config.toml
d_expert = 64
d_shared_expert = 64
hidden_act = "relu"
normalize_top_k = true
routed_scale = 1.0
router_z_loss = 0.001
init_std_router = 0.00605
optimizer = "soap_variant"
learning_rate = 0.00706
max_grad_norm = 0.5
max_seq_len = 1024
Below are experts of layer 6 (counted from 0) of a mixture-of-experts language model. Rows are named router (the router's row for the expert), up (a neuron's input weights, with its number), down (a neuron's output weights, with its number) and show model dimensions 0-95. Each number is 128 + 32 x the weight over its row's rms, rounded and kept within 0 to 255. Numbers have three digits each.
Before each expert's rows: a language model's description of what the expert responds to; "comes after" lists some tokens at least twice as common just before its tokens as in all text. This comes from a sample of Wikipedia text that the model never trained on. Tokens count by the router's weight.

# expert 33
It responds to: Equals signs opening article titles and colons after taxonomy ranks like Genus: or Class:, plus dashes and colons in career lists.
comes after: "\n", "Species", " Kingdom", " name", " Class", "us"
router:132099068128099172149082174170067111126166118113132197081129080148098156096073106126151111073147118141109076154130155132212123186141085143158117103124134146131157120110131199105107104138158106152136170108130172047164163088098101100169115124077146143111117111124116160152147089085113119106
up2:154118110141120119135136129118124144143164130150170156170093091087115119124095087108097142119096129138147143103108076099102101144145089191111190152125109151156141145142135125084056083118079106167126219122099120081156120136110103110160107103126177048146207132137144073121133141119141050051
down2:171126113192112131126153069079094149100120159147123135095149074160109140088153193121128119083138127125049156130205083139104069129107103120128101120083181165086078138119121139134148127089164122118144124122142146108117103098125099141119147121120120157126094160242137179178194158115127130138
up3:131141119154117186096138127118136164086188085127095130079087102139108134093115138121107095105139089127134078169143048153130181120216128130194136128127143091119135143101182115088133131141125131136131223147177166128143141126144124112063074149186134165131122089128144178127186127138119084083
down3:133125149095118132098131117157082097141102159229135103099127123125173143154156171188169112161083103117145086077121142171141068114084242114131126148078138145126127095158104112155106156110144160124158131117138129135137126114141101179134131072069117082085133126175154090141164062139135130086
up4:116140133150149112126123186149174127082158174076139155127070147139081117101098101129139092136122145175129206114083149087136134168142135146074133108132068140139094124136141080060087126146140062157122130111132109138127114154120115100188083124255076116140172123130109110122149132150116138148
down4:091172130153136100047199114144143104143111152112126135151052194085124057140180126125099101130176074130127034131145137174196095091124123141125159116118155145104126077110131160132122149132145145100126132130128147148118169137153152094130106116112192164139096169081167100140095167075125138115
up5:188108142170111125113129136000129140100156124161123086151099113096115128143103124112158114126146164123122124103102067161152126128141136127124107120131082097143177110160142158098048072092151132128108166144160171111120109152119129122233093110132177134128123199112146132112149127132126204103
down5:198142149019093051127148078098139152140200131131138113122122127172116110131120052164122193139123180078133129113110116126137107164121096122104146168110131153141153149087138147086156149105171171145137181082184120135104164076148119124061110122112126121125106104150131126156096140111130186105
up6:104229148152121086154125121185082175161125136155154096125104128153149123131074174133124121129116128064129112090075134112132170137204119158158141128119206082140145110122182092127141127140113091108022095122105137097116119145105133091138091170113132106129199134100144124132110132156128194130
down6:191051171147181189129140145118133117090123113101163066095164148118148124168134140063149089161167107166133155102126084150173118139045069124111073084129112122097198129115133145099150144109098146145196182111121144139131135111138085125093173148099131134116106096117135151152121157067155141116
up7:118080096172096148166121136127089103144130155199073057225135133089124090113120131153132151176131134131104141099151090139161096067172135135125097147152086129084085146149135154087122101046139110124139106111076129162137121119149101127182205142145147144141077121125107140176084087151118160146
down7:162174099138122058111104127118123129143153127174121135143133116066128091121138126115097107167132142110094117224042151103142120109128127177167113148135108184162169085116139138176103062168154126135131134115152053126136171083098157116165119131163136062126121133096069114170121089134150195154
up8:148094075127173166159134156083130166123116120110169146160080174143115143122133126112107112108180100127116114225176129073152174125132108143161136128129140102127133133153108128152120079117108114168104144044119111163101136127192116121118182131156116141087113072133206120141134183129187133037
down8:088142121121043141123140101147129111166166172089100125131146118083143143090073154139133119146150092130133122047138125119132077090185170115069133109150145160093138144189145120127178141132117108123200157141122131148178039060131097126129138140131121126142139147215119125139135158157135129051
up9:061158162130070094096135128075125117148125126131127135149169132110143073153113168188167133125077106130169099115216133089135133076195099137081087142110123167109165107102119176096115161147224112168113132118135121101084068112110142109108149138146163131066119133111079120085130164108125111111
down9:094080069119199100136046152155111145120094129108131167155035197209224193121156113156100099151148094136140132085098112133117111125107128129144115123162142086120125129162085158134131091143123123156141148131161164101103129126181089136097079138129143119131148128158153124120116147099139066129
up10:130082035180127132199126122150198159116105144081133152091121115092124128140104124097122118148136124125113136091108087113074132128124149102232187090089169115118134118120120176092155143081190144056078116123124156152106139147153142163157140143093131187112133096146161092129139168130140173144
down10:066176099094129153102128126111125126114096136123166161149133126181099177153112161094137153123103151120168133121144091123086186143116072162100187128146168126128126101128088165155116181160020129138113162130136146140197111102150133076137138093137069127140098108152042104151103123131071174159
up11:164126107119105148112107219137158166126090107123136103107126118201125185095170073151143140117127105113076080115143126108125136134109101108169097147172205146103138135054127145143162127120140166095138098130127152088134089143130141100047141084143098167144069118193164150130121076179167124164
down11:086168135168094147118118098114119122174130108161112168109155087129128127132074117133110086094090124163119195194106145163130138150095138133142072163116114059118091125166113127138153114201096069099069166146127064200152066079140143132108114120164117118131154135211128131117154163156163135107
up12:129119081093185125135140121093116138124091171096102137087109096108142131123173047025187134130215111085051115166123126110171131117129173166151135152144119093138156125119135113156140105160161118075171147079148130136128152129130168124068142108103108127171195148113096128158116131157099149093
down12:120071129125128146126116130162146135154144156093156143119174101149119117117132175127150133104155146143179152182136090019152156135158132076129147079122149068153123141154114160112072168151135144074129109103153119210150127130024115123101153142079102094183121145137101059140089123155140126103
up13:145109099130098151145146058087126130158140127170102093136102142126122137075129184146161153079134135139111124164105168105095165099136132133141146165185147151134118186093123062205172185085113158136115126097218117147090064158155137097113141111110164120075149151119187139087076118126165091111
down13:077200076145138220128126156146153103086129062125114128107169105114133157165137084123119109159156145100098097079160120094124062119111113090102128113127112135096141139102187160087163084140126065119113129204115135118127153150113132137109076132131140186167179083129149193169178118142146124127
up14:165113140141152101127124123112117147133105152184154122182114036156116100072105096120123157144139123160148140076113125152186097161025029100128131151134125101123168106117135207122109127103136149144160163060132129095110148139099150144152082123104175146131169142128100166144138179132070134119
down14:191095135120112141116171107083111102180113055106143150182112115129119137134107221130193197148161114084099106179147127131138136128123143149135160123136164152126144116108168098149099127102132124108070122116058135163113124162099062212105106124128146080118174123116077091130118141172077114122
up15:097134111131160154019062104116109063189146131090157170172101109123120082117204104134096102138129107114103120169131131038133138081142123129174115117161153123118147162141126133089134077094118136100117108176166119054155065132169152146143126115105151141103138139145095130145121084129164168124
down15:131137097110062123101108151093180121126178099137218073119117078165139146109179106128138117159143119103113164163102129152137166161143138160103147132137106057132109196126209099123096076101145113107082128108129124192137162083165102054084144123171165117111140098130154123182143133129087114123
up16:125088143100023117093145156111084157142143112083160210118136161075152105122109204107078178122062119158117099164171116134170115141136092144079123131137110154185145074100141138152083122135138167132110166116138102116134127118128106146128151164076105091120129068108060126110135157122160088146
down16:097206104131111149232097142120110109125114167148135162154154129173110130115078159111154087133185122147130149151119048149114059200126125120081079124120073140128151113169122092165123109140121145154108109095125088085148172150150094115132093137126101112117099143142108134145113145128092106234